config.toml
n_layer = 17
d_model = 256
n_experts = 16
experts_per_token = 4
d_expert = 160
d_shared_expert = 0
activation = "silu"
moe_layers = [0, 1, 2, 3, 4, 5, 6, 7, 8, 9, 10, 11, 12, 13, 14, 15, 16]
router_score = "softmax"
normalize_top_k = false
routed_scale = 1.07
balance_loss = 0.00227
balance_bias = true
router_z_loss = 0.001
n_groups = 4
groups_per_token = 2
init_std_router = 0.0338
lr_router = 0.00232
n_head = 4
n_kv_head = 1
head_dim = 64
vocab_size = 8192
norm = "rmsnorm"
norm_place = "pre"
norm_eps = 1e-06
positions = "rope"
rope_base = 4930.0
rope_fraction = 1.0
qk_norm = true
attn_scale = 0.125
tie_embeddings = true
parallel_block = false
init = "uniform"
init_std_qkv = 0.0582
init_std_o = 0.0582
init_std_up = 0.0582
init_std_down = 0.0
optimizer = "soap_variant"
lr = 0.00714
beta1 = 0.95
beta2 = 0.99
weight_decay = 0.042
lr_head = 0.00932
warmup_steps = 52
schedule = "wsd"
decay_fraction = 1.0
decay_shape = "linear"
final_lr_fraction = 0.1
batch_tokens = 65536
seq_len = 512
doc_mask = true
train_tokens = 236900000
steps = 3615
dataset = "wikipedia_en"
Below are experts of layer 2 (counted from 0) of a mixture-of-experts language model. Rows are named router (the router's row for the expert), up (a neuron's input weights, with its number) and show model dimensions 0-255. Each number is 128 + 32 x the weight over its row's rms, rounded and kept within 0 to 255. Numbers have three digits each.
After each expert's rows: "mostly gets" lists some tokens that are sent to it at least half of the time. This comes from a sample of Wikipedia text that the model never trained on.

# expert 1
router:106105141100114075096139118134184141098069166126153198164133105079135182139172101104156093128091165142104120077176116123192169171161076165100157109104125153099119109125143105174135169079110112126081061142168127140157067118109162134115118153152138121112098139109147107096091147156165158077115105199102112112082194135165104143152128095155096088155140185082159145106098142157124143129156149194124100126128131093143062126063135147138095171081153117092168125091188134179155122143156114101110145097163161177166144159065131163126134075178169155172135126139166095095136108113045090175109145137101131117127164086115134133069186143158165142152075113104139095092079083120114139142157185073138123110147136107158116182146111099063113088141123164148119107163150082096131168202096160
up0:154080147119147159101164134083175111133068151120161156154148121080112108126067160125169121160095118141106116132062150154087138132168092142110110186160081121102154124064087160120162204139121137146112101164107151117124079082102101171162090111137106196100139148155086068104080111093161156166100194076092170120193191119155122128154067140089163147167113112151100046123074125123116153141150112160173105077169154154154143082147109207081179164095153109161103103147146139160136128112189081144065139191146099126106089127137098099131109099108139125146109129094103129220128115214167163125113104092142120106190121112080113123125180165161124125114129134118132118102131140158158107146120129180108182172098119111136157114171126133103106061165145140140158089107098122130114168099169103
mostly gets: " re", " was", " he", " also", " had", " has"

# expert 10
router:142177123124117171121128135123142136187131150148107110104079132148098123117090123100175209105103157132171112120138171164115189118105068115175127095107110054153154108104133072166150124077170151209099155152139150151166125167141136114080149078124106141151121128138079181152088134095092130133129175130070175134115151100118100123143046106064136109081142185118095167141134101150124068088119159138117141127124193160141097099131111143137095082112148128083128147141178131168117189147186087119102116157139115139110094121124121149124129140170178084163148137130163053119156137063103138151128164131115112079093170142101130092057156149148130139131156097152108105188132136190120193127166052101198138121144195089127127084121193119073122139132166117167086062182164165128130141121092159
up0:132118153144109169104133122132133164107175114158137115175056129121128169054135070108076086160155108120119147119138075075164177083094110100139122065125165141117097088139135134164115141151133131175180150075041099129151194084179154100156153181144135136165130080116107138147116229085054131133194162086114143100100112142128074148080132104173145110105100158123171145147094149142152099145098121152109167151051116128063114120090159094170161103148152121099167135109123086147137090107130126122188148116169182148178158111150157106139112161182182143175158202134104128148149112095110143109135120112110144118186133170079131145170127108117151121145120101168173145127125144141082140108194139153116084125131142133166107111141229142121124091109175089104167157134106101115090066119102166
mostly gets: " A", " D", " E", " I", " G", " Al"

# expert 14
router:078084137075104089106078156112174127133067147078078164114113123157140131150118152090182175190140123145107129128144122172144151169150149113090165143105139087081160123111103119136153129057149134084187130064069133190135135153077131098130170115113153140149092163059079162133121068121117132093208128116119135137126179122121138130141133034098118134154122125161098160222114117170192113148135119127160139176128091071147130157120159082105114061136064092105147139117121099164121077135139087099132139136159115130088072068116091075099128111139136111102124223122135146113172159071188154154118139115119084076137090099138185184142133134160126202137082081142099108124129143155160150124131135127170144166135110121088142119144132160151129140162124152118153101186059115143170167133124140
up0:113126120134060107135133127157136151089171103111157160099095177127144088147122153133172142117082177124171099162130096082140133086182112126129125143186107175164085141113075105151094152114094113115088089184110116179127063078093118134105153135128152126115077189101075026057108176111137156077156086080157166120139116136090154172089108167089083095115078187120104136150118143112133125109134129185120084051103133111134063083140141114152141115122155153072148169171091102070143103169184086123147139098199165095065071116115104158155113106158168165131147152138119086084103143171126175070117108116056113141131154084136127200146135113127113123083141097139132144156148099139147100181148162112176114104103166109161101129111122128142106128135143188148183172161131148121160089148136103
mostly gets: " United", " University", " States", " city", "men", "ers"

# expert 3
router:116109096109107131102161088112166185150109113147163160089173076139121166149126102119134100135075132096157118128136168132166118128128124109171136110071155113082177096106090126143146137125153202161098141066141128142106091097162124083119203105173150142094090104078134134102047194134085129096130100117104114113106099107178085122142105127125079134172141133100114146175140075174169157110199116137151108159176090132178128175129129164060108113089141183184157106125117142135066109135096123088105150125170177182135143183088141058159131130146144167224123108156138104120135140123145128147059130065124147088089146076140188223111180162189194123124113097104131095138173068125125155118148157099154134150132176137153114137145153094086139080136164128152146118174121097129111153135136172
up0:137088096100133172103086161104146136137146139062141124104149114130116149082185149159134138126157108109063129107087108132125132120203085110122083123047217153144088137099134101107086079169166115114134168080074121127136113153159109134107107163079168122114109128152163142093124138124095117153123130165140107075152181128143112130116093107165080075154064079150075094081113095104121128119077100066143092099177125169095046127173106051137131166131107153166154144177105184136113112134130119124081097172128143076133126084136121131133220079158136095187116092094142133107116108128109112118152107124130044211152163146106116106106162129113134098128104143079158086159132164106138154151125128108166105053127122131180098072157112107150118067152167194113145137186148129146110126153123074
mostly gets: " first", " team", " re", " film", " State", " University"

# expert 11
router:112084107100119071115155155133142191130142170116111167149103082072125157122124130077138170142107093146140115071152151169200181149134124098101122108156154136092156074162122098146136149156126148116145164122092169143116137121122137129125180157154135102197156135137065175085151101103119138140120119141101161080109150163140148128188160095097094119153118153105110082116119107136144138106147201147164112103097077075104123092107109151163145126109093093134162035149135128161135150112089173091081148140132156117179066029088124115137159180186168087190183135101135086093136149098109124127079189121134137122143104169129132200099120081135117123112156099217123076163143139180139167099155143127132161158176116079124098179162136069140164097128069147155128128117056165076146124118073098
up0:145085120176141137113148180149117102124164090150067083172137105130084173110116141137159128147090085041157126181125139159120165145134127149129137135133130190174118138114166154123147147123134131101118148109083178128111131147123131107178159133201173127181086162170152140122191155189145108132181119126076162051170153106176100141178130176130107107063094118162158086177070102124117104122182061085165144098145134111101129119085164146144112108188100131163187126132184146119132068097140110138172126123117130112094106055179139123128100146208158131134174130137088097120158127143175117143134162126186170089100080173120109107083135170117086115158094173187111079209165172108122103102121146133153134136084098147167099107121155122165065117109105103153105077114156105099154179154155120
mostly gets: " the", " of", " and", ",", " in", " is"

# expert 0
router:118187171093122093115158110111140170165096159141101138126133127144120130237076078128129207142083152137140124116146155195081175175134133119129166065156137056092137126080127109142081146118167190086134097096134145131152103106106147151089127117173101128136149165166141147191110115144079069091144107105117141079109060139085126106116123091187129108201115133142157090153136096119210102158082140128156093146100166085145076084083104155157119113111157139103177128110140116114158178064187132112125096143187133119186113105105149118173129129165148104165140138122140100086083179127135147154108174125160085149154100146101154124118094144151099135198112115190072113159091116117070166113134160145139085137172175101158083179141126130121149109112138140131080108114083166096133209128152144
up0:167139130122122097132224150135123148158130147131098169102128074158210076126102080145171139211051094095088147052116118175166072118103139139150126138154167066090166109156151114130168151156186080155135170105060104120120127149140121153149082116110155119178149129136206128195138115106063112104148116126088153145070154062133170052125134158152145131130142132085166208176132092128084138144132145151075132166118170111116090179094116151148155145097120098174161116126139109182138114139144149144092181123073128132157134136143160118171109119139131171185097140132140116114170123219194150163150189128173105114121109129093104121132100108112163122111155110138082139094158147177134156116164112097111069089145138167127201137148124163119092126097114143121114114116095130145159075135122112
mostly gets: " has", " was", " became", " her", " won", " began"

# expert 4
router:140101171142108159082074126127167106160143114070093150125119145071173131157118176079110106154111088174183159146139078109215145099124120100118107103108167127103112097134093160146116105179154110144165164115130158191104106086104141147093116102167132102158129131143128133154103063162140130123165101147115204121133106118139123183151097124142053132084100129098077133122079103152103144139233116155154106075076087128140097098104128132140133121182066188161096090128139164123123172150199107073109146170128162111131169138119121100168095116158130133119159171046154101148119189120126168117105173109118124095063074092049157161122105149097168126145163146152102105142130095172076123155118079112171156149140206128117080133135126175140155129189088143178167113112128139113163135124102183
up0:102178213134128064157161085107123123165144151168117154117134104129173123124113133118084134164097151154123138147114119110168143185192135151110179111165139161082178087193171150064108183103141131137137121133126110108049132104158080060130159092077179099202100102109127053137138123137152130136173171186092118136138196105153143127103109108095073130123098115065098148083137138158061137133181125175177117123127060169133119138102153120115131168119113125144167134147126122148162127184057163145112164116158045097124098161164100142189086147171190127117142161088099160086155139155077095184141154113079074146112095159113088092109143162132088125137144153169076118117152122113156117111150085143141193110138122097103101154107163113157177088160124146170162125112157121121166124133149141
mostly gets: " in", " on", " In", "In", " after", " con"

# expert 5
router:070096160062102135116168110107107111160144186102131132111095049195123167117106123144101147148132143140146113114175148120144114135146102109077146128134162150070145135163081075136146118107160137166164140108173142185091101169132171117126154151164155172189092155140058118064118072193148135088148147103106145110100154159162118138116142095112133074138130159104099132144132125123150179146142147150146101117184095107135123152124078127124124130186100161099160079125152176151122121117106101101126166125119145121137161135104065104137038110146168117117170150071129148117185218170105097130123127021136172126140116141059149119117087131123118131212059133146134086076096120153071098074132149118125136174196106072108118190115130095156103152147114130160170138153094155068118144113072141
up0:091122099147122115146111092155156102135114106087099126105127125181114114169082157101150127154143158147164127101108104093131081124183136108111116116121173168109038204151109113199109064177190079174141151101084047135102119133087128047118085112142112125109159209134117083107120063125126098089178088139145128141107109164154174093147073165144113156144163115169080109176079129071152088106110098153182076107104128092140109210128116142212092083127114066135156171083120165095116143138103085150144156121126165137136118142158128148127151099082116141081133133097162091107171092127161147107146105084117155108063133101175170164158124137139175118119140142125119126173123155142122134157138076169137204081068140122095097131184137113137117112117131114152171117138079114135062113108101100
mostly gets: " ", " \"", "==", "–", " In", " re"

# expert 7
router:125147133119153077145102096096108134189139159127125158171098096141119199187127108136156153130108097140162135122141129133136180150122126154079137086144146105093152137144101122138137085148194195083128139130172145203083093165125138139144113098142146128129147186177087140195140040117156090147120086132116163099142145148095122153118138135097134130113115131162141178157159071141195119164140214122206076137096108082148136125084106192107086101182152206170146088157172137142108130104120165150106115165158179137147070130104107141143117093130144091145146107120166126067143104090135129160101127141148098068138079113087161184107116139074164174155124124167063108140103109181079141074160114115118183160118208071126072110137104168125164161145113155126118103104070141137149192154135118
up0:093130135135182099082099131159097099126160176148159150084119123131148152080139134133106141143108160138158165146122103143125130153152081126121138150080186146083151125138149115119099140096125160135082137111165114198126094196160126186159144076066167099068148076168150184119094087170126101097114111071125162124095136135119105160088126104197126159151125107087109121120122117078104130170068155145202022072093140164129154068164143091151103061081089139158172096153130167082106132075176065137121128121083120156109158155120092103137131080112175092119135151100095137101122182070110092145120098162137109114140136183158096151110152126090163110112128115225168141110139127138118145186106119129160196097140129177181146132149127118065156105173119109157138097113146153097161132052125105
mostly gets: "4", "2", "7", "6", "5", "9"

# expert 6
router:115160089130111084103179157095088152163143204114155146112120048115080152176074106116145178125100124151214167128166140114095151158155107158204111098098130049116144098103122085131129155133132143123112182131123145123132134154141125099062134142168180084134082193106051153093118144125155080067131143141111180175121107116149144129178129118164113144123133149143061098149125145136175088118097175140154105077138094086072090091073074193147112141134080143081124097116124157170140174092169146096132126138136156123170106083095130087116141135190141096142148149140172090083128160104088081138102130133165051100148101129098128128116098121133118173081141130129085091134089102189086166072134164068138141134119146101112101188128139167086157157154106111178074108122105133104133160163107151
up0:180142096155107130110138133115127134142126155122089103148118093152125131171125057171113079107134138143129102102136128088146177074125104138132127167145108098167157120125102115128123122114099126127142082133073109129121112079106141137117137136131176162126142180139084144115159089170130125069126125122140208113141153180229138167183053124097112153108086043177077147094145166119153111186155124110156199045205132155144080123157134143129069082168108162063137146170147142153166132102065162145096124143157103130117150075115112113095129074151159192118166174146172144092098144129141124068162106167228136143128094069094138104128173096154104136108115106121105112124190106066125180125170086171137107166133106077092109127082140160105140076115142106140147116092128138134102117083118178
mostly gets: "0", " \"", " that", "==", "O", "\n"

# expert 9
router:101131111101141170114194102081131093168053152110148107142066121170147101158128100095178189148072112073184114162121148159091148123084109103158108154114125115172169129070141132155188101108186145080108205097082153083169130138142135100047136080140142119143144141137102140101106152102062124161113105174126140161130160097169111169141090132097119143099115123147083146174149081127167009129104178125097164154125147096104058170128151126139082158117145165188168134132144163122089158122085138138108168178192125142128063074122116097082084120096140039124135133092148105142158116151117091143119111134108137100119111117080188090106176142143116122159064130105065107121152133150093162094112095107113116162140140136098125098149198128132114098146134164115127096140104132091127152132083162
up0:118135158067091150132114174108159136121073110085145133199112062139180117135193166128204087149099115073179123121145144129168067163122156100137145118109180171147093119081138108088154145131111142135063081184118150134103137102135126123124082171124169084150146120095153140159153201145180097111121107109084132126095139165128083105154128120155114087084152122138086154060145152110085182137157129131142147109133114090130114101110144101088194107149109128132142078097148129184158129105139100140152156144198139109094110090105100020155142099130132105137149086149133123111157070142125085170110097137133125154094138138120075156112135110124066133098165144111123137093110085136164175100137157132128173139138168154114218197041108171099082174110130117135151116135167054097186125165087164
mostly gets: " |", "ro", " G", "°", "|", " Le"